{
  "num_hidden_layers": 11,
  "d_expert": 80,
  "normalize_top_k": true,
  "head_dim": 64,
  "vocab_size": 16384,
  "norm": "rmsnorm",
  "norm_place": "pre",
  "attn_scale": 0.125,
  "warmup_steps": 335,
  "decay_fraction": 1.0,
  "decay_shape": "sqrt",
  "final_lr_fraction": 0.0,
  "z_loss": 0.0001
}
Below are experts of layer 7 (counted from 0) of a mixture-of-experts language model. Rows are named router (the router's row for the expert), down (a neuron's output weights, with its number) and show model dimensions 0-63. Each number is 128 + 32 x the weight over its row's rms, rounded and kept within 0 to 255. Numbers have three digits each.
After each expert's rows: a language model's description of what the expert responds to. This comes from a sample of Wikipedia text that the model never trained on.

# expert 0
router:097082077104095113076087126152080093147053112096204107104157129105096054096138094152093136132159139151163155074128130134154088175122129203103108116167129128073130094101151142097145125105184145
down0:095153137184129088162130123141129088104195122059119065122137129130091149118103090136108138126099132127093113146155133108100120136220185065120119119157141139101096098170095152133136164161159176
down1:161126107140116131099129170118101152154110069169108168148069126163120073110144120195092134137149170076102108168084116121135158145098092113140127139104127095121167080158096137159184166111111120
down2:077085114094131094128104150128090104161107138109147107157131177112104122131109177163075143138129102095133084158149111145137042088124129101115102098051123093145132158121153108122195167149109146
down3:138095093122153122138148112160226119126132135118169140144142110078153072151123170141101128116150154085176173109136132154101108182152135152140139154132063128106074126142187089111166155102124137
down4:127139112163118183121123159143145149071097160125102155084117085144083128079064048147164138146124086119116094071175132095151182120106073132129161205114165126115198101138133165148165138145069142
down5:101124160066142137140176096106126109140139146119089114071139055180020165162109123162165120094170164124097171118094138226181165175169187099196052184084172181091159162136128168063146096129137093
down6:086133138128078111111117073157057092138085131136099129105131079179134155117139103092129095152113117163200153139103141085126067138166068098111131075134108102123128091121169098113125099075090132
down7:077170140178092107146077141168200154092130148127162100079134133119176175136166114153088112116133114125129123132158107094128146174195147128122136094057115079185128098128118161130145139137133130
Description: First word of a field label in infobox lists and table headers, usually before a colon, such as Died, Total, Offensive, Running, Note.

# expert 27
router:108106136085100163121142144110114129112122097153169142101190092104109113065095092104100137080139149096148154088105125127180079179161173173108081090186089197085134087131149104162192093152152165
down0:143120087161115124152147082098190109103099072141095190105143155087106137104159118121131110146162131146142146168127097109145142100124184161140150121120101145091110093114161112097109125202144128
down1:130088126131099155177082202063159119162101065169132123119117071178169168140139158112062132095075175141131115117142164132141184154099097124130139097125117165108116097174135119103172137173086140
down2:139139087129158123165113128140077149076104134095165109139137154139161144122118121099136137124147139131136171135131113130120129113102052103120161107133159180159138172138164195121106131141149175
down3:146119096116085136151160084152144153143142112126116132070119110091144093121101154135144091134176144136193090132104138154153137141112128105085120168116135152122140173128141116149139146189129137
down4:122129113118172122112131125161090172094166147089170131073146157112076076149144111101148104153189140131112137147100146147145125110159136067060169141146092085102175160163091088138102127069105108
down5:120156144080143185111119215160164145141159096159102139164132126155160201153142135123072119159084188133092182201109094120129074090102077097078126074157109146148099115093204112129148093193118088
down6:139159121159132120130108141135108195100124176063123116149148111142099123141117123111175095153198074113130097126117116152125113055168152096134164158115165069069128168132116095115120118101114169
down7:104070133181121120171098093139108135145116103182108123128142149131120145143107098132132139101088094097124129091141109118201183182165095214120145148214127128121092127144172116126139141143144115
Description: Month names in dates and tables, and verbs starting a person's career action after "he" or "to", such as began, took, served, making, starting.

# expert 31
router:144094103115093124137117155189107068158104064156150157153184097099125099101106084097085123103150139119092117092117044117087099129135183149091128089166097144093128099134127196130142130167097195
down0:132157129104138118156093131111101112096114182119124106147121180120155084120107094092149179146146104117085135194089120164168166148120095108137143137165159086139073123095098067128176130104102099
down1:130155107112089140151164146134164150144120147155131092117097119193148060132153080131111176154187069118120140158147152118117063141145179141150108076172129135047114053128113160138156089171116099
down2:151132134120069120068117094143125129172060131158183118130076181146127139122119121097049071111109119154100138095155149111146171056055086101114117148089101097171108179195170098101135148149117128
down3:083146102133145166097155111165137140137097106108107115158119163111108137095138156115143164143098126150136128206149192187098144112190162139127119131141102126059147170161126083130134157110068102
down4:147095127136082106123115116121117153111178113128104138175144068167139090134167152116183156089147162092113103116093110143185128176156097129117125167115112104116158104191110115131076130139183203
down5:108126153127188086129167092092118117067117127107077057192101135152121062148098148091122131136152176063161063155166068123140133082136134104079149101172136153113174122145139061113045138089159049
down6:140183119157169110117171075083163182126144091139081142091139112100113124099150134120181146080131099104144097142098095115111153111127110220098100095174071136087149159164159115116152114063123121
down7:072154188135135142140176165155155189128093151121166176130166105125130141116115161132165087152143162103120107121145115115188106171106122157089165155153151204138152143064148175155166123124144075
Description: Slashes in player career lines like "Mantova / 14 / (1)", digits in positions, and nouns such as series, radio, album.

# expert 28
router:110096086128103131110133149132142086161083106077154140083157089107125098124122093141117130160152169147171102130157089111134124120109166143089111062138136132114199133107158155157143115101166153
down0:132157167104151133154120137116169149116168049132110163176173067083118087176175087108176114121115123098160141141086095110135090105140143159124140215160114149113077128090198143144160161093116078
down1:129106118096147122136157139172105090155168096098111149159059151064165156128090110098090130059106102111118075132174136153089147083102104185141120205149141117104081156080126137124164150117119140
down2:153179117176121126126162160134036138099163100141050114106100108121092142145181171108109129148160164153107095075096074126148147160124122135114131168122125125139168170124122106168171065190145122
down3:161098117135080161088051131181111141160129139119155040069138176121127124101104169056144133081119148111186118126094141156103127082159145170108176080161141091126126106130141109110119133158136212
down4:152080141138081118081106084115186162152086125155130149161137144133124138119174123123178107096189127149125143171114119085119118104064131136161117070134130083131147119134146131109136145156193138
down5:108200108141128150077168131045127135085129150085121146146108136097156119137169148082158153118159140079171180101096083110115184071120048177168158162092112112095141138165154145193095139163192092
down6:151189134129124150131131139195177110126162102083199166126099079123174166152193094147085067160090118080104053113116114126092109113105057124136160122148178132123134151109086109181154132121163143
down7:191132133115107132129123144118155128107113148167114124125059108096122155152130125167158134146154104139124131137133169134128152165177171104149096066121136139065105129099131154118102088142157113
Description: Column header words and empty cells in Wikipedia tables, such as Age, Date, Votes, Pos, Apps, plus These and other.

# expert 36
router:076106113119152151117142101144121104098116107134142136130200103113122098092111122149078169144129150128178125052112104158152138150149158187110119102127107140072127097107138144141169116182197113
down0:125122106108095163065147220141062077154114099067067147127098157119032136133138154115189142110173139152161115145102146112105114092162124083153125146159162109128134136199133125139202115110159173
down1:108151117152115132129200150155164123184127166103167196137172155154087136070133150080086182165128129168164132157152046167096120091121120089077100154139130111062130174122110152149126030187150115
down2:055089153133075124155094157116090100112119133130115092115158136067084239056137115150116178135171129112082078128142155174124121118157108085115086133101149138119099113140100107158143198163139104
down3:179179168172132077154125123129121187156109156134091138106132172129150092124107088128113087052087118175123149089119167150128118132132174078140133169088102065090151124127104175113158134128142112
down4:119115087094158111122141117152167114114144113128151056170159126182113091111072141098075155093081157120148097171162105122124115157134113169100150139087156139076128124152145135131126108160109145
down5:143170185157123090145159118105156121108142122124184112057157086157129058181117161094218051106135064143093079201153108040110159128115119147109143129080118057164120123128119125141077115126121109
down6:181107122135148081126124125136147135143099081176197085173134108170064109153107125138084075129190148106130112151146164165147131145146129146098094139218142120148150092098115114163124088060087107
down7:121136120150117147131125157116118152148164103088118114139156085155116154149137119116165124108136143142150115137081112160155128142157131153127138183092171143099125178155154116176126086177064092
Description: Opening syllables of Slavic, Central Asian, Indian and Arabic personal or place names, such as Kir, Mir, Tak, Shah, Nad.

# expert 50
router:124084107149133204117094173111111172187097128105114093047191105079066101116127088119108187098160138099169153091077087095134110154100170140092115089163125166099125106107138157149131090117148170
down0:108147126119135156160087148171047138125155181130102132104082098111104160127098144084147144133163105035127165170135119133142171154146181169145128149125076177092132115124136114135124137144160062
down1:120121119187110152184161108099112161154119083141099065159135117143112132129192136162157127154140153131147184100120068176119104088132183127161151108123093123123095137166117088144078088171126140
down2:149133106134082144126096172065169112097130123147117108141112123060160176154124130107160098099159085164127173106157117103133171095151163098152137145133154125175050069162130148083134148133148081
down3:149112070152130113151150114152130097175118176110213108107112084140161119095163124108127131116118145172120132108066170135102121121099092138072145108127076130075123124121132092180096087143107161
down4:170117144068119192083186182109158107099134126115145137179113156113090089106088104117081072125123123092072176046098090153173166154054131073129107146113126181173133143114120181169111093171168139
down5:134121122128161117096148141121146165168106189149089132097104127074117106116151127118180168142107146187174124135105088068202126127130115200106088137104144168144169096110129096139135197149129111
down6:090194135156104111116115073076096138132097135103128125131173042127158064138162112114120123120151158150126111130106175150138139178110074154135149166146103117096126101121090043136168105109088064
down7:130100143114153093168086156140160130118090161126136148130174116134054155049138100154130127132129117103090078149082104162130163105120085152043168165090112165161128153171113137155100195095063133
Description: The, a, its, his or their right after a preposition like of, in or at, plus math signs such as +, −, /.

# expert 21
router:140103078135126159138147099158126080186089083086176119098169119096121099099087087103133181062140130103166151102122065166139107110079165157117102122142115147126126081066159172097141117136168145
down0:092100114121156056132140106179132107139114127093124141142069132151105070177171099044092141149158105105136140085118115105192094149144163138118080094128199113131158133125120134153161093129122148
down1:124086127161124098058139167151097122090101091155163083147194172133119091105117152146114165137139178149117130172147108172178089176077161146114092138154135125116158121157190095132166159129111145
down2:081154186142127065098084040167114081161178088122108154136085107152159165121135146097068196137129071126100159121133118147157073159119128105121070133137133126135186147144165175151099044119122130
down3:080130136071097139098144184160075135182205159158083128197100135166084138083106142137156042156118086138134131193159091163144148087159179025067168197161098132152148125165197113098102153144135121
down4:162076110113157119147188112210191150093157154119158135087105125115117076148112099097096098121148101113154117187120105149112162113177164203188108064135117137147116224102180117089144184108090142
down5:145105136166147116150146152118177155164202041116109066127147165153115094125091109173124091139133165122115097124124131146126147073048115051094146123145146201175180090091163115155123122169155181
down6:130118166109132183105138166125087083125128091110143136118146099118092123138115189129156092155177163129118099183117147154099168064139121156185092116151107083141142148123137115144184080142134160
down7:090087150117179094129142130100157104122147070076127136177116120130114122127136119065108152117133121184109122133121168140160136132121131137170109185107114101121115102092173080147109133107126058
Description: Single letters or short pieces inside unusual names, Welsh or Nordic words and Latin species names, thousands commas in numbers, LaTeX subscripts "_{", and "who".

# expert 25
router:119121149114062163088129188115091078145085099145180115120170059074112143078109134134148110086176158106136172125152150164125156162113155091115124173148128150127133094123149198138177150111162138
down0:141158120111152124152241164142148113110150106115165133137144069098085209124098175108163054122067121210142147144156131130125160120143152126204130146126128097129100135149219130122158143183120129
down1:108104071121189121134116161147085110155143186151121119092133171177157142053100100099096153139074110134148064117109080146158075122129162142144179167134101084111105096105113118140144127083175152
down2:085092088160144088084165135136141155120169123098127071122215109114162121082116211072164163111124083108094153097174093154090178144153128149136101175121186120126127106122107185096111156105111138
down3:147136082106171125154093142161096116172116099085127155157137121092112158129132144113148173168148064096085117130078121120127076180154154134140178143160161128127214155056130126087184185130132158
down4:168093114136148096142133120095136083077144132195105168105166187101165182096120161124104104085085126126076095146138179165151134147098170142117143109117104099130160070173159129151209107128132170
down5:135188160102160079093176143099129113114116119190085131100132158143120134107118056172113136135143141164178139103158128135205165148081176145155085077110111125128152109136133026201115145136110138
down6:136137139115168140129092101085121135172038084098177030105160121148077143176054118103129166091114098080060107089160123133170133146148066120170102127154084145148094187172095108160184075089109102
down7:121097173154092141133102137092150182122114179129089122125110168107131131172102152215150097123149126080092097132156067115090139160098125136169133125135149161093115108121135116123113154146077128
Description: Middle word pieces like i in seniors, cul, al, plus closing == and ==== of section headings and year digits.

# expert 5
router:115137095135147165105117158099076104162123105097114112106159120130090129095127069137090112116164125114117148078089136125140112136119145140079130109171126156081131112087197188136163133142185124
down0:122127112150100146101136134123077098148153095132086128101131155109113140066103151131169137136089111183097069118144043099105171136099090131085130128129045130136100043112157128158147123139088173
down1:145135137151159119130119123136141114113109131112058142114167091156084175165093114109182113195095141091112109142112127122152157168177152077106103143187196136107126146208127153072102143092125200
down2:126114084149085104127160151126114114105149077146085135093083137128100103129183166137127131166147151143094084118105092126108168078089075122107153145150157075177116141091117084130081180150130134
down3:110180151137169103129149131182133151073106112172127173077126095088103128126136115047151144174154132086126160141082110131203114150112086146114097083138124119106119165129124118146147130169125154
down4:064130097126112079146146140151177132114089142125095113118144113109135169176086111104179132181162146062141101120138102104118148123119159131143128155056124116112124062164152122132177136165147125
down5:081136091177125099064151187123150065150142114171167108080153142131135146108147147135077130088174188176156092140124193102095098085115155138122168095091121179148117187138105103160108158151108123
down6:163135134123180074133148162106091114158088118117103127141141115159145086140130149107156162177139112134137171130118130113134150100154096085063141116146134085155173127143123048140135187078142129
down7:149139127141128094125183168206066102109107142105147126104151160104149107143117156158107150098090159168149130122113103123102110187102103151083137099127140132146116102180140151124080119126074116
Description: Line breaks and separators in infoboxes and lists, before "- Field:" entries, section headers or table cells, e.g. Site information, Canton.

# expert 46
router:146126110093158142126132150167116109147091092124155115123163116058096103092157097110143119137186141128143178095068112173161083171084135115132099073148068117087134088134165140137125124073176150
down0:117158091115148187105052148134173147117091172065118144085175143162119148166086174066153152133071135132137126172162131134126071109207140158208172079174111155108091181123152115147185070057107103
down1:155127114110064162142152131144188151093155138148187112161109179147125145152154131118087069137119161209135134155174098152149165142124148161128137110153129169172111142130146034136128121096128117
down2:148083115151089140145097132149154120157151143097172157117094153039132187167114156146102145066178086174140134192092161121072170078140188122194108134044158127104065142128075106111138126127113126
down3:123152208115165093145131110150158168141149067150137129084043133069095122105141110147120134116105140110079173086110135139123158159151108112116123133110110181176073112109092144083050112147144154
down4:125124143104145120042137122129132109106180188135102170131093125106121045135176090117181171075133111099113144145137191117116174125113084163135175103142158139058111115114115121132155179194173131
down5:124082136165079122134091175145117124097143126136119081158078160150143188085106152159132107107096102170073152113183083122065089131133121169097097106102106135168134136162135141105144111107132183
down6:105114149134194119166123129114088122122118118124162138109041128213115169146136130119100099093090157120138101089106187138125112125114107158087121177102097148142168144113137174093171132137086138
down7:083160150108137183103141083140111113123172157113148112138091084154131146126099074089119169099141120136189122182125111097107115077061149134112136210149178156091095096209098120086167133051157117
Description: First pieces of split proper names of people, places and teams in sports and politics text, such as Gre(ens), Jack(y), Dur(ham), No.

# expert 10
router:110051091132071196085133120107061103155119087127145112082155090120108089112037087130044100065132160128134109071112082168165092164119179153082098147101131120094128094103112134145167123113175167
down0:109071133139147090115123142076110083124107161148123106085177113217134104156167156212148082119087164165112128125125021100072163174124166115096160175083142088165129120067117086158161109154043158
down1:180098109121153098042103184114129093127132076104159134135061102129138136140110173177060129140106137125099085131102069098109114087112142142077129097130146118086124091099091148147149124093165168
down2:097120066151100104092092068135093134173128101158144079096140134123113108093067087133148065115160071121139098112161122060133108125141180110130148148113117148080221124122156136122198104094147142
down3:142155078145102094137127111179110179136139115108135114104138141128076114100124152127154164140169087131129100127123153155160139109067143140134111125093132135162139151149161101168191140097097163
down4:133148117156143098144114161126136156096101122183110107123110148066153125074114062151169131138186138155147093129085128163121061158115138086101095100115132123097154095108091157112117152117103144
down5:077118103187142132154137142173121120122166141096132074045143168077168122113188125126085116181150080130127111118156144109107144106122194132149055064132194130140126194106124132100216179110114153
down6:106130171100140104124077161161172180150140146113074116144096081183188192082156137167130104142131171157172151152135172179114141110128175177124107149133142157108140100146158119115061199099159144
down7:116162161145056038136145121125054108115110124139083142147103209150146089193083212170137081077091156117143158135116097101095099140182134117136184203179112047138117141123156098131094157122099180
Description: Digits in dates, scores and table cells, plus unit words and word pieces after hyphens, such as km, cm, one-sided, 2010–11.

# expert 52
router:145041101128078150139066127177058119092102107117134131136171080126116079123113096060141158103116204111148161126120138147151096147108175170107147083190141176079176085100146146129178148126154165
down0:086127142107116068149109130165117117096123130148140151159077113134142134170131148141088152099124072141142112091193089154085145113154185164110154127187115174133132094113174155142125182122107086
down1:160196161085120121137079119116148144142127108128199075077133110116164095129096120104144092099150150138110106123151090046129110091131080143145114108044116108133178083110155126106101089142104148
down2:126091179153157104148085097105061100165111101107119172173123146157069169155076123072083105115120154148135133071113133176140150137145084123160183133127097137106125092132128109158126098129121078
down3:176090132115111160123126149185139125106081147109141079108095146158102116172135185109195146093135111139140099106127090110118103135097203170157145148170124127113130115106078127109113060148133115
down4:113111129120099107078133139128164089154150123152139166142055117116075107136114125182087133068157183151133089161083083112107102112119156185100134135175131089123140132114159171126124119112099103
down5:075102124131059096125169150105064145090144126139157166146074069135096075109137121141117180075210132119146106111132110180095154115133159154099124113098121089149106134133103149134105167141137145
down6:090150092135104085095111178144115148107126171070064152096092138160143146147150055123179226094118102176113191106115131111112094152094106168145168075137130083196119144118151065144113184133140089
down7:199135128125140135089096106128162090099088125129137115176121119104064121158105110138121148145143169055167111126105166088120150142144129119115104095143038141112118137112134170135145118185102131
Description: The preposition at and past participles or verb stems in descriptive prose, such as At grade, open daily at, defined, named, held.

# expert 57
router:094096113099098146106170190172122110159109093176166069091195111095125115135078097092171145117144176169117148100130102147107093173051133126105092104160115168109135096074117130139178095123148142
down0:118106160101128124146119071148181117090086147150123132084121104111100098081139159145135162148124057114181157149092067153109104176103129118119130063153131087212120068121113156179159123151130144
down1:124132127119101143143127106047130099088067109133121113156169115144124141128116111167137143141094119169132165166159113061159134139140155156120110121115141142126151088129144105229130131171106130
down2:105151151067102070116157112086099111147063104152103130085174093138117119123193142158124108108150178128141099130137074114120129104116120129086125094152171137141177131165119134151109085169146166
down3:107150110110104173098119093139111154190108075135159202160115105114057152112131135088109136143099164132183138116173155150134184084140106143145113180113181078123097126095118127116156098074111093
down4:150114142117198121142093139183103139054137070131133132117157082114131111133076085079095121105124178114108075136144129130158116102163148126098089109101145156118100129097150081067170116066098081
down5:190121128099183109149114110130109161068158108131201120099158092103189139094109138122135092125148152103110110182176131080126144124187138230134074108103161122171072147119120122113130112107102125
down6:129177154121145098129071143115102113124145148117131110125162120179107114141128144165121094141146162141171107129096126044119110124146169029110131128063103150098098150160148156180099102091126163
down7:149129122178085090090129120145167137197110158164117136173137151118118176139130131166145167133139091148177140174087160165113089123158094155148150158125142128112102145157100130117125111126117173
Description: Pipe separators in table header rows, line breaks after section headings, and "had", "having", "no" in biographies and sports tables.

# expert 17
router:172077102076077124098133139192127107139048088102160155081163094081114125129135102065124165065149149094157163115163084158119130155127175150089114135162114158090155089067124138085155152105150113
down0:135102167170110154062106163142080116092154044149087146112136212046131156141099143112150087088144126079118131119192150085138178151096119100147101097128159121114061155179117123042123124162167109
down1:129072136121165139090070079153145181087049179105092159142102145161161113167122119156168080147128120144123104110147101188121106128149110197033124148096147102157173141156095061166127071208135172
down2:107120090122115138120180129168157135143125075133139087125141081141092103201150124128144133169114132165120101103128080198101155078120062114125149167104118103111116150135134153113187177092148085
down3:145125135148085198159118111113184144127137168079113117129132083163176162111209152178177114165122129149129091183198073107149140101087100103202140035124142104123122226105131161088151111099095153
down4:154140106164159195121093088123131097143111132178109070159148123157141159106107131092164136173073074120074081148195125196145138121190071149221118112144119159114138136061154124145148138159138133
down5:148179098125130088178087121072161070153119161126144119084121136142082132127129101102173112131155146141149140143114125169188101131136169137079131133178178154157169033042174159159129110075164078
down6:131092097084191188176145092114134136126190117125140148104115165144135111107104080122153147084177132138149141094111135185148094148137174121095204115093106035116164088158167119068196140161112100
down7:141152145082103202116117102134156137169178133184126103138103135103068125165127197108120122135100117161131131179179056090123082097109106110064124107115095104163067108055118151121191097095154159
Description: Short syllable fragments inside longer words, often foreign names, such as ard in hazardous, ar in Anagarika, op in Constantinople.

# expert 39
router:112113132138064198127135147142131081106125085131121112118160105123094140086081124122111153087119145069133128063111110155166085176137148189120102115171090169076118072126158138170151147111186152
down0:154099090090107133083150131107094130108103087152167147178186097154109161141163123131170173125147089150146126069090125111106183148118090130155111138107108156095116119143077128112126150047168160
down1:139150144184122150083100158162175197171116133121103147132089109122171095151162121152114111128118160115123090100101121109148126127160176146118179161139083176169129159196137149085169150097114146
down2:079125076166164109127164167123153190154097141185135131180084116096164145075143167096110121153171110177138167116073103102169135132096124119178178122127052141139155100084168142125087165123117165
down3:166145177132129098132178079156150165125058083099123145180155158145103121146082151118100131132077146090116147194155159142114130142154118117147082113179219116153149112118156103129106162164173149
down4:133119136158071109138131189097121150127176135130126085133169087158148136078088120093118200082133144103134154129061129074097117093108126103123158100189060142164117128149153096141136146161120101
down5:120090193174141065172115158145114162089105130105163140166092138125142126111120133128094124134125079193081152068140186064161155139109172136150169074103173122154149129087159142150126147151117103
down6:119167073129131121115082144083062073165082130126113158177209159119106112131112131142111147145080075146085138120088085122083141082108164128153100150092109158110095160137131141110162120141137153
down7:148046163196137120198127163150161114130101149096185187152093080109112170196150094110094147152167123143137119121132112204142138097113100140141137094117147171118102110129097143121186137109103106
Description: Verbs and verb endings taking an object, often in plot or conflict narration, such as foil, subdue, warns, accuses, take, find, plus "with" and "despite".

# expert 59
router:094107126122102177114119177139123117128084115082162139071193097062108122113080106175098137088148128108151091055091124162132121072105157147087041098172103145114133080084136145087131137056136155
down0:106177111119136142110138101116191134176085126204121119196134064071144177102126142175104126134137109150123091173196134058174151126146105122116148167117134106088172093112166101144145134104150139
down1:123127140154120121094100114148130144139155164110076126107108134136138102147144175110138146094110093070064212081146149105151132165098096133128083082111103158196181137115048087102112145129080135
down2:115211155131126127133148134082113101128064208015134136149155132147096136038155108117137130101184096158113134182155088120177094120138124136083167086163150097122106146110151143082165128100106155
down3:034127180180201124132084098091160094168125132180154076113094182116142137129106096145143189177182115173080133099155140139154158161103053160117101161094134117073130122136114116159172095129144179
down4:150126102152097200061185125106093141139076116078151127101128118117145132119144128140099144102110072163077161088136199137140162110156152149131117137118102114128124166163128134137084127130135107
down5:107063137127110140091203133156122172135101144154193128171122137163106148095092103205064110124135103147116108155080142188081153114080150118145103089131059104101128131130125146098148095152144180
down6:145103126153161134152180075117086111166174090201128134138174096115122126099171159121133201154141132124127125123127114131092171147114148088148089128140126129135127185153065035111148173158091137
down7:103108128139095161158142177096144086157119141073121101135122119100067140134103136133081135162101159192104116115144090121168104080158119093146120104115158156157151151088111135141127120114140119
Description: Possessive pronouns his, their, her, its before first, own or counts, plus the ri piece in names like Silvestri, Zoroastrians.

# expert 1
router:135083084113117141103108105168133102186102114107167104141125063131101068086097082148113126112112168130182101090099134123125112138148172119135084145185117131089107067111137122055152142135157119
down0:116126139106142095153161126118118179085128182109130144097172141193115151114150101142140143139165171157166169104131132107119163144171121134162109123140141109077075142142105139104092042122141136
down1:123150099101090105133143149109194111207166130126111132079201112126136124128180170149147120094136149097157201129126148082104147138138158180142100118146127179093105152198144111163109120128090100
down2:106133116079125164180106121131091172106181145193091121169108153141130064110153084145144103076112143098164089142127164134184140145124173119097106162102156133100131146177125125123189119188079133
down3:112186037169142153115145183177104110127143088167094127135183162160094097109143144133114170155110108100132085071145104167163131187105160187103082076065165126135139152169170135110129098133101114
down4:145117168135136063095104154154158155098107122148102121095101128094119103169165176121125161171110141146141112085146144135126185171122102161084118119151134093060103104035173136083152114072125170
down5:120147117096096100136123061100141117085114105124106153089131138133118121100145143174125023102117182106145152107132147151126149173151100125082097135103138118080115129115110158096117151120136147
down6:164162159148049117122066131139113140120173174125137094128131097144150087141174133168069167097131168148131188135168103062098133085120139134154168133069078105168151130095124088134154163054142167
down7:110134072126171183068048195132128110106141168111166127098149116195078119125140153060123135108151141140066101142131122146160080109137104126124121103102108141122187140098148178104085139122135183
Description: Line-initial dash bullets in infobox-style key–value lists, such as "- Class:", "- Label:", plus award or title words like General, Best.

# expert 11
router:109109097150087168107149121151093122184091084128158126132161104113091081047128162177096152067098127126132139097083101140115127159061132150104101086154083159135117102075176158129174126120189166
down0:141114096130132157110073142093132128113134115116190098116169151180115093166120126123099142174126144098133079151054066141138118182134122116166145095094142145115131113119159138168113118136201127
down1:114139089140157175124103132118140176147161152138103123119133131159172129138098126121152103137050075086079160142119090140127182133117152119146108175167160216104157154155142150120158099139119102
down2:156139072099137143104114166131108055135144124103062072152127124176131175088145147150115152114077112119085148154101144103140155152096112131144157190196085176101150140130124151136167088132120174
down3:164108080118142180138125169183164112121130124093097117114110100110161128085109121072092092119104152116158148192073181158081140148116156119151124130075154116125093097140119165116084140191077048
down4:100198170152156125088124156099166105136144113117112140153106137129123126135123160126164123094148111112044142135127136152073158112151149128093139128066164131144110096172146152087114154109142115
down5:133193161115165112136125099146174169173108151105144123092106148112077119156134157043129135138081164108081085091131174117097167063095112096114175112099145156117093111116041064114090071133168161
down6:105098147148105101147162079116155130083117118162166127130137097087180111098126140152122187152176094137165178083104114088172137143131079136137160116157148126165162179150038080043149130163106129
down7:121140096100148125118152184111117218158145072111192104144196133122143064078093141123117161175132188152125170167077168130163126085130109107133150101101130112171111171124122092099130190124171159
Description: Word-final suffix pieces, mostly plural or derivational endings like -ers, -ies, -ations, -ans, plus last digits of years.

# expert 24
router:101137066136110159153140143135097093084114101084141124150163061085124126089105120123081084103139143130173149106112120152139082139106189154118096065170076170086106120085153167109139145131157145
down0:115112085144159198136134157149091181087087110121135121157139150153114096127161139087120047100120149119123072109124173098129165122124141089153144104209127127127175175142105113168186170154135120
down1:173114100105145145101061140139106176160118181122147116101122130104129147154113103109145130105121137108159156196109177134114134125161115102041087124087124092169157095194140130167138090072115123
down2:101082099165125161209138135119117067154169092039143116143115101117122105111108140136076135142118105134158113159085149124139152164095117163196123123113067100113173103181140205119114070160118116
down3:099097152148118180070079094186129144134115112093085145051125130135064144140130110121093121140142092140100101127154125079093135157084209141153140137116077109144096143121170107134145108163143189
down4:130189114069117172095098128111165130161131091083134115118103132186107171100182103123169142071148065168162147135084146114143141132177114115070112116125137105169108106146122102096134122150118120
down5:137128159053169190157142182144120098206116153125098122116088081122088115106094148114098173127141190092152096065107190128120178130143110101115093153148131156110163118118180162051161124229152133
down6:089151167102134146070126137147132128150090168098104057108137127112078088122023168140119149055144130094134087120158139034127165148092124157115204141108119100096094171130117072153135157130094145
down7:175073079127077123085071105109098179107154088150114146081133117171068137174129116088114085149165160136120128162122107123112104073162154090173161069176159171097183148140083134128156143130149144
Description: Two-digit numbers in tables and coordinates, and single letters or short pieces inside surnames, such as the A in McAuliffe or d in Goddard.

# expert 32
router:126110092145071120098110144137122106149083094078142147132149095143098075103141082134120163065164136096131163134077078147121114130096188198127117119142062113093160108083169179131161154097152122
down0:172118134155112047162087189149195149188161149134135118124127171137134113082083159106123140113090114098116145164113132096071122123140158111163141152136138105105065150142139117081171131139170114
down1:133119196133112162159167111103109134159119126149070079143123138111099127207176073152155136102178101119149113111086137134161118092139124115090191153066122203127081116129126078129038128160127167
down2:058137127092134140132123108164062101162124087164084069211088130138100031104114146092134098134181105098125152205125104055128096121142131122128149125160105084154137151125144094146099116138121141
down3:102110131122141161136118100159133114176145089132054128154087111176169118055069133122129082140131125121119125111154094119132099141110178116161127079119120091137135194086107145147098143156096102
down4:150133170133147167148102155127112098106127145123186168096145139177158117121119147084116122166153142083124170132142168091132077048112104101122088138142128117139127071142090138119110083186074130
down5:085102135151154111138131092141184148134175103131121195088075154137156116118164123183149132100110120122147149063088120111142053147063118116148105108149082065169109133118110177132146123080086131
down6:146135118120114120160053132112097114176166184131165121097135144091116073104096147132092092122080106159126122084117145184151143114147099103113156138136134167097115130096108151056079117106112148
down7:116121127113156155140056160130117123192144089144085135135136078085124074140178107099174120142099173097109165111154118120132133073117168092154125121133155144105170078072193138099151123084155160
Description: Full stops ending sentences, plus closing ". or )., and line breaks ending paragraphs or table rows.

# expert 12
router:103088081108123171084086137182114086128109113108132122132171071120102077079088111135138134077139141134148121045094022149154123173153155155078074103170112120114134072118203164155183163126145128
down0:133155146150103126163157126101089130118117138068134087129097154093117128134125079115102127108151155150141203116154165136132147169120137150175084140117132009161161144135085122065126088119177224
down1:166078134138128149106206160116152097161192120163109064137103172184102122146129167052130216113145129083163174127071175148123159191070116157145118120121097145134128207122154156163125170128103148
down2:156151185110184108123115177112133173130136205133167159156108133074152081121141143102198119103148156048133090138143078093152178131108123122169117163113138163117133142109127131106077121137150175
down3:133094148090110118115153147141147068126137106158094152109155175125157102176171147149140171144108159084164089127079132150102148078099174171064140128075114185097178185159109137107113127107165143
down4:105082156116133134116152137134079071093161163035154110180073147166146158076101155102115099151124095091101108159104085093106164094053106091162111192069101136076101110090127096187151146204141152
down5:135141103131127138156155128148085110155136157143167122123102079151090223137164144119118138084184151109133135141132161157068181117117133108127128113130150097137145130091114145128178112169120134
down6:188118149166129127158137168163105098136153086135136103079165145085096062106077096116186104151118148160094188110142097133146101099139209163095136107095093125097046112136144156125145141088156097
down7:107071149137157150118149125101120145099141122103128147138080118160129118150108130145160148092130123081104119121146164121161133102184144150100130106062140108134111140134173094120160167177100157
Description: Single digits and digit chunks inside years, coordinates and measurements, plus colons after infobox labels and Slavic letters like š, č, ć.